config = dict(
    n_experts=96,
    d_expert=48,
    moe_layers=[1, 2, 3, 4, 5, 6, 7, 8, 9, 10, 11, 12, 13, 14],
    router_score='softmax',
    normalize_top_k=False,
    init_std_router=0.013,
    lr_router=0.000324,
    vocab_size=21581,
    tie_embeddings=False,
    beta1=0.95,
    beta2=0.95,
    batch_tokens=131072,
    seq_len=512,
    dataset='wikipedia_en',
)
Below are experts of layer 12 (counted from 0) of a mixture-of-experts language model. Rows are named up (a neuron's input weights, with its number) and show model dimensions 128-255. Each number is 128 + 32 x the weight over its row's rms, rounded and kept within 0 to 255. Numbers have three digits each.
Before each expert's rows: a language model's description of what the expert responds to. This comes from a sample of Wikipedia text that the model never trained on.

# expert 58
What it handles: Prepositions like at, for, to and articles, plus table pipes and list dashes, as in at gunpoint, at least.
up0:150172100097125107169124092112173153129101058088174194129154145169079095159171101091087067144137149146131132118157160154082198167131109115082109132129127088148094159184137088164115152178171130187140130153116077146138188092117155118126141109153133143119142099144163163110138119082095181175212074101140073114144166103092045124110105140101101104154092122156100116075117086138080125075131
up1:072112128109154129174119110116136121138122081138185138184161171124133121109160143114137141128070129057178125134121163120087142110150136142120156102105084137081081127156125141177157137129106171124185117128161148111166180112108141120135131160176126160089138095119129150157120091142130140090114100147155073081080168150130117138112098127156095093127132139153078112107124121111057070154135
up2:099149158128180167089131134134151141120075160083167117116178098109155133130170112127150129093098070104129168140100072195149105094133160128173192128128136197121048170061118046159187086067120135140172125130115147175132147069188158079051153200131067032128137105061111112168141086080141101152132110102101117161141131146139087146059153090090143080100145130102179095110103156153146165196112
up3:078077156188134063111087137108129092141113125102173097110093143153141081132089115150152173149079153196161143123212144124203112151171140121161105099137092163110113155088111137173108128100105134157157106097123114173158165121109136110178092094168111156089165080106118125120093112161146036118162124162151099132136120089124152104166076156149138161067155144166103102180081121064111130172167

# expert 42
What it handles: Opening pieces of words and place names in local geography and history text, such as Rud(dle), ri(oters), sid(ing), Cape Fear.
up0:121098112058107113178134121167134078144142181189153150148100164154125120099161139213096079120160134138105148119162141125100168147136128060114165162081118130120177106187121066136107127164132140122226106109071084069141115095120084111111124140121100130112110107172167140110145094113176123107131100087069102137120138129081118167067129213122094215123139151179092151185141121128196106065142
up1:137133127101118141129113142138097098123059122065087101169149117149079142107195094123140081124088142170125112124116157112205102143083127131138094097152115141134111143156068107127151158188164188112121088163110169021146139078110146152098112056183102188105115135127162106116115101125146136124092078159125093091128108123097084132128157093072127100069090178119177090070120118119130157094109
up2:104152133088122105093173128090112158071124136134121138069114130170103071067122132148162142103061183067092093157165129094111135167144104132103163079123122097082139114119061114093090099093118106138117122158149119180145117135109137088104172121127103128170083105179101188142150141125139136116158137167121137130118131145187127172142092151138076149121115105125070103086165164164148126090137
up3:098176143127133130171124124124136095104114165097164119132136101148139079128135109162172182107085130102062158093115156115108149159152105104165118064186083131120123056139077117166120094137171101154124089154124133096157042143180131068122132173117123089133083181145072171128134080136141126155104125162086169132083099111149119083097107064054214088143148090082118112065126156125132121153155

# expert 4
What it handles: Noun-ending and abstract-noun tokens after determiners, such as power, evidence, position, semifinals; also digits inside decimal coordinates.
up0:074081137184129120159143126143136089117157115145124128140128119144171170117116108146181137193125131127097151151117163145088154173145089120066040085134162117077146058109161127171204130053174153103103133123120111106026153154120145115091157141103093074061166138068097139128153046088151107126116111092090095100102153124131106126127114096148139188130070119126159113171148071119082070067099
up1:125090107118125053111077141085151126104150144156144143104127074140107090097141157112121154113116177187150132115146126165131068079132094093159156177154166108123117081199164121132137130135111058115201148107120114196093111145180126157114128123113136133146130104082087153077136154174100122150081139124148100074131116131091117145134158111157147152108124149118173151130176111094089131164085
up2:131144098126163146178160080098118147156087142133139096167159167097055166143109125172127183145160102066137156100161088142191110092129146124134101136105165115165132103097140101097130125128147118131125124133071106128110144140138139138110167133105144091181136082105134144106124159115165143119109055131146094140110114129148084114116129092122107128147123138186124088139122100143133149131094
up3:114092103135111101086157209146129134111086124127091159118127181224135102142101085099145129101134135099107097148083103069125024167115142103086106115131068069176096147134108100140135186101119145156113115136143126131118161111176186093154021134109136101096123101097078156119118100076117152092164103180165127138115085119109145126182168161090157114120153093163163118100130137156079133111107

# expert 44
What it handles: Content words following the, was or a in narrative prose, e.g. arose, erupted, misinformation, decision, believed, time, war.
up0:141102057120150105148194189210161073163153101111164096133137128144098170159104113079138101104115098111086150127090149126130181121064096162096136068131131103125109180061137100128059205153097166132161163089125133227170126105122096110120130100164150154110079150136134128144156104097148091143144131198131082198101182193173155174160078126141103148072140165159119133142127142071116122097142
up1:108148151160150140162160164138138088084160157155093103111173131079122135137092139110138143123118127082100126099139166080083159150100114110122132200111142171051120088140149160107065144124162093109099111119137089099121144126104125140103090145068074135126161153113156139173108133157058113124149120084092146080149164154132153155155146139134106102079160198092147114148117191146128150095100
up2:153110068120161138196162105062142109119164075154182150094190160142073178157189081121099120120143133161167168078077194165130113126063195100146106112127139083160079109097169164122091138110094106081111182145117148135095099101144176162122134124087171080146122102138122137170071152163122149144103107140146066146116132131211077112098116086118083156130108114153093114185080204148176071163131
up3:060118102100099119073122079163140075164136128154126124147143153132115121150119181092138154072052120132122172099140204127196172164112171198118142137094086168113153082123113046090120113106103079113181157136143127137135139114094164130058196141141155133117136161089139171093144110234157129135170152138120186052137080139142151127125171143088166180118105131184115165105135121157145113092184

# expert 59
What it handles: Words introducing people's roles or party membership, such as founder, former, Republican, appointed, starring, plus brackets and pipes in lists of names.
up0:137173103087142098186076119081144168075203128121136116123183081130092142123114125133124143090203105150171099161129112113110118116162185138141148148166166114092161198128169143148046139140088170097124173087119158172156127103138095144149108166076143131187117146002086130154127091149147165160166099116188123135144146148161185148165149125110164096140158097073130109116132102168125131122139
up1:152116190108117085173084137149110119089119152229126132107135089143122115126159087129148167065097103148141092219087187133132122151114055108161078175162147115148111084174145126114133188143114150104155130129153127139161131143117145179067201179128132114103095094161108133139047165094111101100102126142170162097134135130104094096181127136145111133078172149163160141146174198059082113151108
up2:071066137131161150184127126158103088175172107170086104136136085126189105173138161129160198164178125116087069137116173114113100143138096106096122138132167125113093128156079098209125147111177152168093182136200137135099118112123140132125124160153081150153129142090157139063130027179162184116143124138183153130077097138142096089122151186085109103139124119110170085116138166127081172114152
up3:096078143136086167101171155091129125124091096097128156142153149110104170156101137110126121113181138113164109097152130160112080181111127132160200160130095091169097109156103121115121120110081141116130106180131105089085133149142162158110136104166138158153151122105185178141091129178135099111110188143175048119103163169122127120087158101133190102152162106086139137134129145122131135094082

# expert 22
What it handles: Head nouns for roles, places and systems, plus country codes and table separators, such as footballer, region, goalkeeper, ITA, BRA.
up0:156164150129130176133086100130116182131167167135103138186143106067095062085080163085100151155131099123182106150092105117155063086143076088194139109122133087077112113085143131132197102175100153056122124115143114121147148165130102169148131131086140138168127126139155167142142159133128190146117091113158138118151142125168109134117108102140109107132149140140115139109184169166094163067092
up1:068095079107141196078080159167136175109028175172148084134145120111153160144160127142137122134071141107101174112182106137122111099087130203130106129057155110118099165101120074101125145118172184076153106136145121150116150183115123160131163122077028118144182108077109108137126127061161096142090080126195143076183105065144093128174145150160173117162200105134096139149119122149167165097106
up2:138127088125110181096116169098159157100190143143167101126165181168119047117137086061086108115106061102143150163157120177111116086113147079151123143131154128061152122118206131110115157148083166077127148091107124170200195112196114186182127158108148156144067106183148139109115117083107146113072100109160114146143149094127096109143135124108110086128147109099035125079144141143098086172101
up3:151139171167130196219129124135175119142096149098178098130169092072102170149149111120141104131109109121169128110140149091089137113122184062152152142175155111118145159118182162121160129118092119115162072148097120065149153169173127130157118109148122178111134107107134115156110182138126111164104130092115099101140159127153110183072125093156069154164187086107085121112150150130135143136188

# expert 1
What it handles: Opening subword pieces of foreign or unusual names and words, often romanized or European, such as Xi, Ar, Cou, Bre, Lo.
up0:118138116081202096179162150146183123148085106123088150075131174108177153083074148140137103137145153122143134105172125113079105126081105114096105178059172142152135158113179126138123083159099125109135145150108166079118095110122167130100098169109135078166104115136104115104067168153099106140130153153113126089151087110108111145109078096092082132130105162150137175120138106119116183122114
up1:081134158115133149110101144144118098160104156117133157164108151160131154151130098180112124114132176106148161144113145084143146120144086103158123104159075152164053150154105150128126143151107072148106103127126104085143079134169099122092087165166105085086099118156092116169092125163127144158124147068165108104073049098132153207120101112062126117130139143091180140103105117113122104183118
up2:124149171120136139156085180087225108142169130120115127103137170113106108107149142100205157166154147128087181150128148115096138155144074155166130092149135118146177122167139159181146183150168143126167113132092146160127107140145098141203128156113151117154144135154140131145129150107132041147134183129166079111075163103079109157147145090163164103146101155111154120158123125069141105165073
up3:128113120141112167145080105155131129147138133110150108148088134140181155144119100118081119113154106130129131133111141104094116078125126144090118122082144130170165202147148163134154123112104149155092114157134177160096144119164103121149117094118139183139149116086097085166156146124082144116146188108110158059116090116148132139111122101115156084144153131115142150071134117106086082149132

# expert 5
What it handles: Commas, periods, semicolons and conjunctions that end one clause and open the next, such as while, when, although, but.
up0:171144115097086131175110161104098158110187139099059062131129119141083078074112136116147167115203117099074102101149148109083169138153207164101093092127101112138147044200136160086119163151100120123099200132177121107145098135152171139145104106169095087116169155091173123139113151150147152141125112121128036136144140177103102137104107135156103107149138149094090173151161153188109123095128
up1:126183089121135136147186123136151088095111134111123097103125126114140050082122075145151114144150176158143164131122094077154075127125091136165135088093122079123146093061125099170109073112134130090097150202090093165154126146141048161116145143158109143133130178120139108147145081121132088125145105098130130147127141148161135103100120126066142101119140161120100156109164137120170191110124
up2:132095139100127161200123116125119163112176085109089163161203078124094193162123175136091111171127139079126163124129133120072185110087124120089151164120156133144141109141123146139139124152098120141072177087149107137179122180137178108157161113200147138137133119155130137077160114095217173119100110078133117163187143125059040158150111106170152083061178180097154125089149158148118116181161
up3:180117079153138116140082098117125110101111118160144129081137141145152125151089114173136087136136113193141116089140124169130142093085121131149069086150180118144157164128119148158157135070141162187155127115105139108095114116108091098096172160141164156098079135071103167175093103108070135133121174115157109102085198159130149165098161121126109144132082164131163121082204085157109116155157

# expert 43
What it handles: Table pipes and separator rows, open parentheses and the, a, during in lists, stat tables and taxonomic species lists.
up0:132129140097134089078124130165159176134104099138121091158159139155150086171148089115094199119105131084113102086122125121068145101093129196112141177164142155098101138152102116154109185150149101104144126104096169156126146101126119125140124124097107146098175119104201137112103109139127138158148140165111131156162150169131070043111151112188175161089140133112193145100159077121168121165193
up1:121159115166041144149205089145082099140133080194122153167125126127115153142120143090161173117081183080140152123118142109131121176135123084113128129094164088139135116097161114111161137102104125047138114118142124154111114143194153083152158167168014167155182092149122194094161142131119129133103177124135146125078054105126089176157159100129118129083115141044145118203173201126166120123106
up2:101082129167127088085122115153158136168131090102129100122073199094076144141139096150123148112204111097150146115076165147113173137136173117121040123141111179127135093088111062134140103122140134117090124195125142173066087118189158110161099156149088197149084109097146181122166083119139120077159110148154062169090094111126131098127111126099140144163126120099067130116068174131124083098209
up3:152143154113086172122077106142129128214164157122074119143105147128120162143175088124111116145148156161200079129157148164132111125169105160094095178093116144102199112133064113105055185112113141104115105113107147172107151101147163169121118107110111150129104139112171116096133163143174109124119134125095160154151170157145112151103117111172032099153201055169149150097139156150113121145145

# expert 31
What it handles: Numbers and number endings for quantities built, tonnage or power (1,623 built, 5,000 watts), plus was, were, engine, million.
up0:182165111121155195122165130161087137137171093139135115125161168156114156043142167158195076029178131088118160197209098130095122143128141166190144082140145108145048135105087105083130121095111110128107110138104141126126102135124130192090091126117092119114100132082101117143124119108163096113138106125115123132193121163128129155105089110122076102112124154172137110118094099151136088107145
up1:163113183101104163153167141044104127145088167073164169160136124123158055118124068123127130122107187114171149132082140118062157100201116130140101120183177103114149100134159146141162115174160134086140123118159144146156106128158112092119192105107150158129145114072113146110084173125162079102097160181148078126080140114117127057098144194098111129140129125136122135111203126101125142145163
up2:226097075103186145119139173120111138099118072097135131153169124105200152134155102112173108088146157101148158156157116096050141158083135132137183155134173072153149185132191155097113122132137154160110169154078130145156088155147155133103177105152128099101176128111155125157127174115060144104110119166116107122107148122134104116132125108108149124123137159144109132107121100138130131133047
up3:163065067132051117168097138090119138050093096099157177138112127144096079165121130109165159089141148088057135115107086154056085161139096138137170112123113217097128165169113124100132094163170140118110122120142145087113126130132135191143175099127143150135084116168117179072115141121113131147134151123105120146156121078162112194141134135097165101095084149168174154091123167149145086122126

# expert 61
What it handles: Nationality and political adjectives after the, with or by, such as British, German, Finnish, Communist, liberal, before organization names.
up0:114151131118155181146101128121178097155171167111162117127176172153098084112088106124172112127119111092133098225168115062095135079112093068132162111094138145138096098155166098163093126109107108056092179169154166039125117169161118110108230099161067111107178158093119117129149103165140063178166148156141129148170161106134144076094137126151166130115200167128068080167117100087132149132129
up1:152152075138133144157138176080146107141082143087098140159107208129116092207116172120100145143165070065190149152144143205167052159102093102062152163151149178117102128133173111121118109147118105157098122167203160113138081125131125079083097098133135134113110156142138092152104105144137173105110189151123130129176072148085071164092137131106115113155107119067131070091094126071104089126097
up2:155098135142152118070152069148123102141158097056143138123164140135129139114130138174140118140094122108190142124074072121112155095082080135121108108088104112118137070098136082113050125080085081111102090103110180140087122140086136122167102148095110081148131157107101118093108155169099096104133162147117187048161146094141112117134132152104095177106084094089102136133155081071105158157117
up3:146141082139134118133138178083170157166150169142092145154108075154138203172183177113123174158074129161112145087132107090083132106126147104105115132118113145106119167088139060171070114137156129152163128158098058146192122130097091159156118115108119045087139146114168113158174178075141129149153145138116150085115147103136106109141150173119176111095116172131136152154096089131098157094087

# expert 26
What it handles: Whole first names starting a personal name in tables and lists, such as John, Tom, Arthur, and pipe or dash separators before names.
up0:115189134098108099094107082121122125147191140110133137133085142112131130171124161159169128104219038177141129204127072107116095183102139100105183122156131171100177142074128115146089139129118188105125147145114093125125119119152142114158110092139099131100116121090142144089106141138127122079142137107144099164085111138163126118124160093155125110111115116118136109150127129152184207141149
up1:141111149063089111070108089087145166091142117124155129087113173103105145073179128082117101065136079136132086134130097176170192109127127108128138146153122168152150126124091184074142144108089174143126141155175088091125133108178148130157125094117127175117100091131188190153064168112095182124132129179185099139101114133149082109143096082132089066170123100193160152128104155142146136119153
up2:131083133135115108116090139132098132124082125147132135116120103083085177166136120160104102123174090146099144164188070147138147116159160094129087157156070179078165163074125165080096161076122156145125125105113115159095133103158131114109076101091147115110109100124194140135091075089121194115140116149151190118128069159110113120104135121116140068134056097143079087143100065171158126139149
up3:089172095133125120111165122096129066115132188148122125182096155118115137133139110074120197110109148134125129136150086137094127174151085104123201133157130122161105117120117093127131132102144089076149070116083110124098144081114094132130180119196116151103145056160050171183113061159168108124096115113148118095120080165097128146153147133116138163102120119091143128150099114136104097091170

# expert 23
What it handles: Articles, copulas and role words in "as a" or "was a" phrases describing people, especially athletes, such as as a member, central midfielder.
up0:149169136134144128126103151169188142078082085082153133117092110129094161171132134079096106128095063090159121139145168151171123082114099150089194062138150175155140145165172138096097097118127078081159149112169208160075140164080121172149127113092138114105106128105127090161143110153166132155103173110107166135108101186115133093165092121091116117147084121177115071123121156090113113128153
up1:080116157096124138130127164105148105072163082105103111167194103140097143101151140134146172103137155121188182144146197099079207106081147129075079109118143169058138226157173134157103139117164123114090148171073140069177138149147065098097100181116183151145147171073179113137148127142156075167092119103124107123100135150130121118120141132107120174201155145125110125138113111181152121146143
up2:107148097082102150085138141127082090148093167098123061113061133125113170040121169160205152128178119152136149076138117199161144138118137141131096048166135145117067134127148146180109114139162092203147168136086086134036154128088150111146123143085101137144093140123162162132098156163105122175131143130133157144104178121134117167112110147130171138163107068121145180114140179169125115166119
up3:154156132142098136149182118175104156115157104080121127150150120090086140128133136128101163155092094129093161113144180177098180108151142163109092133092108112146096121097097107080102120116152115120127153103108142177150163074131120159119144171133149124152153156103139075101120151129165139111185189115081104139116119109092159138130109176189150154126143154092099110150111084187149187145144

# expert 12
What it handles: Ordinals, numbers and determiners in music-release and career narration, such as first single, only single, May 27 episode, debut.
up0:089149131222094141133134086085093195120137099116207144108110102112134173081088122164172159086115098139132195188154152174167117158116146146132121089153125144065129112087083119138087125087144114165144153159151144116118191122070141123188113128093151137072129125122138113102143166048144084082164166147117118135160129102141134107200078100168141127153166144131131090113120043136179124136106
up1:131116154121128155126097128133153186142197179101102134096152164205103140119115116136093123085170146135154136164178094100070170108155165130115150135190162164166057120110111110088114094165083129161099089136101103101124090163155173130072134107123169152142133097167138127134164110125103123099121139140052104118192077093135111176207114081104116101154179104202148125212102135139095156092087
up2:185170129113158163164143080148082100180160011138114099202143130142140122109151154089138094098187141072158132121163118119150087129053092155134129114127183040115150136118116098139130162106107071129155145107107130164183134106105137120128158117084127119122126138163078100199147089067127102084141130123084115054143182125136080129120137115147137102157116101139145108123135144154202118113085
up3:118115118093119135124086100057153111130201196161114111163119070112132153078092134154113084128093128030186123116107120125168124089130097097099102195095094197165175092095162091093125151135137139136127083164125158073167151153180074167150153164123166098155211125141130153151149085137091095126123107191140081102128174094193134154161120086128101171072149152105122209063133133094140136129099

# expert 28
What it handles: Inner and final word pieces of names and words, often French or Italian, such as Napol-eonic, Mov-istar, nov-embre, -son.
up0:170180164120121095090159135161083100149099125175152120173122071126158151082163075135098148103108186112082118141104148199131146119148115152140104135151145114043089083098127083178122192185145156135153135110077115150160141129081136151069132156120123121045130051081178136158087120105101133121089110194129156121128104125143155191111154127137164120114158160111118118207199177170132123139151
up1:097152131082105111111115079069086170094158114104135107136127142048145136128072017125173129080064134169144137130128085087115134129103135123173105159093127097132136117073102128062123094102105119154116131070146094147145112137093074108094105113121104165195115190202143178084120093102186170118192108104053144105186155123086074083083129070108081137120129171123134089145089139102131123205134
up2:087172145102038129173109097131085106114129103113174129138155070106177091113136094124131111128115136106092110154089184118135124133107115161050090157134127168070121138096158121116142139057091148117139110168098117112147174118152158145112143133123077111149076170149158124154113183151095173142118143152146139111031131152089181174118161121173094149109157140128131164120140101200134087133170
up3:172115133118124143163148151100118065122086079077125096199208126141126152074147112106133124114080126158087137130102130136118062069131137149094108127147110118144097153130115132055107051121117086042146063086141118152131142134167117186130097129164194127121153144083157145124132106070113119117189100116155096141125115151121125129132085131101073085139177152142101182109156162156180143116158

# expert 14
What it handles: Commas, full stops and closing quotes ending a clause or sentence in prose, e.g. "analysis, specifically", "hanged.", plus year-range dashes in tables.
up0:149162124135128165112137161121125146118170125164080091120137170155146129046092138134170165150169134151104157181133133131122114152194158115160217157169099134115087130160143167080130147112134161117116182145083090078143148151111161158077096068134123117133198142126181138105124122103120089118098100098104054155121098169110137146209081116178138115137147145140120120130114093105131172107099
up1:190179109108093218128104196173089138085168159142145109122138112142114126129122172195095060185160135126112144094115115158107122172148188157132094106142131092185087155135098181108094131161103118137201161097160144122114082172128154126133114112132090148046186187090169119125136129156159117175112082140140105096128119090096146162128161089175190110093169181135082133118182123122149152109128
up2:118148162099149167198094167118148142051108115083169111148093098100134134092140142124078070140136163113149126099117168144147131101119193173106140131104129125082137141153160177110086151150123134144137132101087093116112116151103193148125141134122126076100090140099113133099087172133122159130143122155142143110143081124116143187111142092144089105144179153118093124082168169116154153152137
up3:113092049156160118098143113156163157109151095075149157143177058110103153096107174109062156158141152209139108127075170102170183147151158145127139128068207100127160097164182130131185133146097127125085171145177125167142078145110145167149089140131147162084146159114161077123090091073091108093127142131134149084127117134092122139086084149112131130099149170117140168110112065156102152150152

# expert 50
What it handles: Wiki heading markers like == and ===, blank lines, table pipes, and the or This opening a sentence or paragraph.
up0:166069100175143127124119111160083101121156109080115110154130093133149146106119110121132117148098127094071144113181117111137131229098167080174104148148130174051098094132176148159129172129092094127114119155105158166100109092044140121141067126122127095140102180143149142088166139149129091103158186134096140073174140083161140127060142140129084182145143133019148088117110088163136120146127
up1:088141152108086121099114089146135107111130176119121149136149154175163134083172188126154108122147130118113089129066157131139141132057097151107074174129181124156121146127099151141134133082150108120195123187113123208060054141124173158144077160104113078125104127092102163122103094107075121116136131167142073114109115123088114064098142088126138113122129169144132057140113147127165148131129
up2:144131108140150165094128116097109130094149122158145111124130165143121124134179164164046134099154122150113116147117144103096142153193117106135131055168141150187143119109078119128102124105134099166104141099138150086160089110085145154187071169079095149092070105181131074133134134134159106122117095145115141123135115083167124140116098137100076097081133086152176155117121148136141102147111
up3:133104094099136113158118137178178139116168130066104198103108143101168176183136105187134155139102158137137120180148104088108092120108167149088105181145120161120116119161071106191136190162125137098070156116194119116100158086159086134140128109149151173141181089109140178106142104139131153179194101170051127174159135179144166089130117126113138101124128129128085070124127080098092161115124

# expert 47
What it handles: Words in American college and pro sports text, such as football, NFL, basketball and team names, plus "the" and table pipe separators.
up0:113182106160152108112144117104157139148120152099139123125174152122107129126128171140153110133160156108165050182153148112168164100107132116156137175075133109164138174131155120122158081069092099134134104142100089102096070108085150123123188139115178091144102080117087120118171157141199102113146153175151096043196209083175129164134048144114114143072145127098117163134130105133085140144140
up1:080075135179154092127142118134206135218101125159087116096119082188132144130157143134108161139087123130124145114123076099127121142115101072121080120132148120085168104192092104132185150118121128102066151141173115094061157128136195133115161136159111106118132142122168163060127086126155148140150115105120128127118104155170154131121111127122125192056116104066178137103121104109090086146151
up2:133146087136146123116088101127114099132142131146105138142065119120105122113149141129099181122178060185141116122086129132193139117166136102103158106134116081206118121126120162132162122137125101095106120158073133053044195198135153130186059141152132111123117128147133127140091139105066108137113120079086212111096122150130125137095128086097109125119148104154156150124144148157138104122129
up3:156081116143160151117147094121142118113182118099079179137144156113114091154121187094140100159170097131121095121149074111133132171112141113150075142143121164145086157153184140111089067149071146135117128137159091117139072081083149074066137129114118096094127121134157105133076148125139143145147104097144048112124203144150104138139066149075091143094135067164131164122111094116145101089152

# expert 51
What it handles: The, a and quantifiers like several, many, entire after prepositions, before the noun phrase, plus line breaks in tables.
up0:169099129127092129114117199088145103098144105117156162112151127102134118174167123134053119121119171121140120134161126121099117152124156049063133115138101151102111163125120069185123128148196117122066165115133079094097071111177142141160091112152128143073122085172233104123153156121145140160158148215095095088084109174084181170116168176116126115127136145130095161121073048129125125134121
up1:065147096145141126166118143118119177116147126173159158086123140106049126084064125121159101132152113120107088118124139141083130087089154134104156118150111152118097091139123101169081126081114114123101135162097067088123185100165175155106133126074138097126169178086151103201132161131105125138155122140122078169165116149098162170161122137085186094168089166072152146166056124175118124156114
up2:138123153139099116058070170136119078177145066115102175141169122115170083132128056131147125128095157170152099108163113150107101115166153164136178085085130173173098083136072119172148161136062122096095176116154114123116118058147175154175120153105165129080143143176168133170212071151150084114110140129113146118120174098170106187073078153109088102124131122129152166099151177094140156152122
up3:220148147097207048182101097117102093104125127060074108109137120131144117163168091098168152143180099097108110157170098146137159146133072083112128131141092138096169069103102162105179083106101082151150093151097121148142073086142121164146144175140061126094126184150106147171107104171133146144103111146138070114073104057094092133131133117133085117120144114095159105131105106209151132197179

# expert 45
What it handles: Sentence-ending periods, line breaks, table pipes, list dashes and section equals signs, frequent in Indian film and cast text.
up0:103145164122161111177136106121101182165145117163109122139130101131102138160041121117117081113176087117187150149109159167056121118121122128118164154153108099127171128107119177141047117134094124122092179143144085190109103156116129097121114125150107151137140098128146101133105149145103110130155156166181131130138118119115153120201126151061089125133167148126119146142107059143074121159131
up1:142121143117110115103093116117068054089110067144165124149105126149114159139166120102164102108117153178092183163128155134122161181097111164168148141113135122104148125140147095134159138062147083122169181100132124193136088097130205121131137137146110117131094060160146165147129164126110094085095100159117131076168128157127097150137082161137138135153022118068158109112142110128173135140085
up2:102151150135121147128099102054104100127112146068189096108149080124101174084157109117133170117149097145144121159053123172117182064135121144179129118166160171127165101155109145133081102126143147109130114109094102129188103198092140113112136150149181144178107112118160105114054193109087132146111137100123141135098143157156124145127122101128098084130146139086102127139152175106097098108074
up3:114147145107058130186111110058131056138146131146121152114143097125058203139158138129044082150125159123138104204117137187130217153153100110093101109186094173144149120137136136121116143124169111193133153110175070114088120124134156187162084170123121143162119140088125121137113130159116125101100183121137126149135101141092124147123113113135095165139132115109138167113091195159104156062134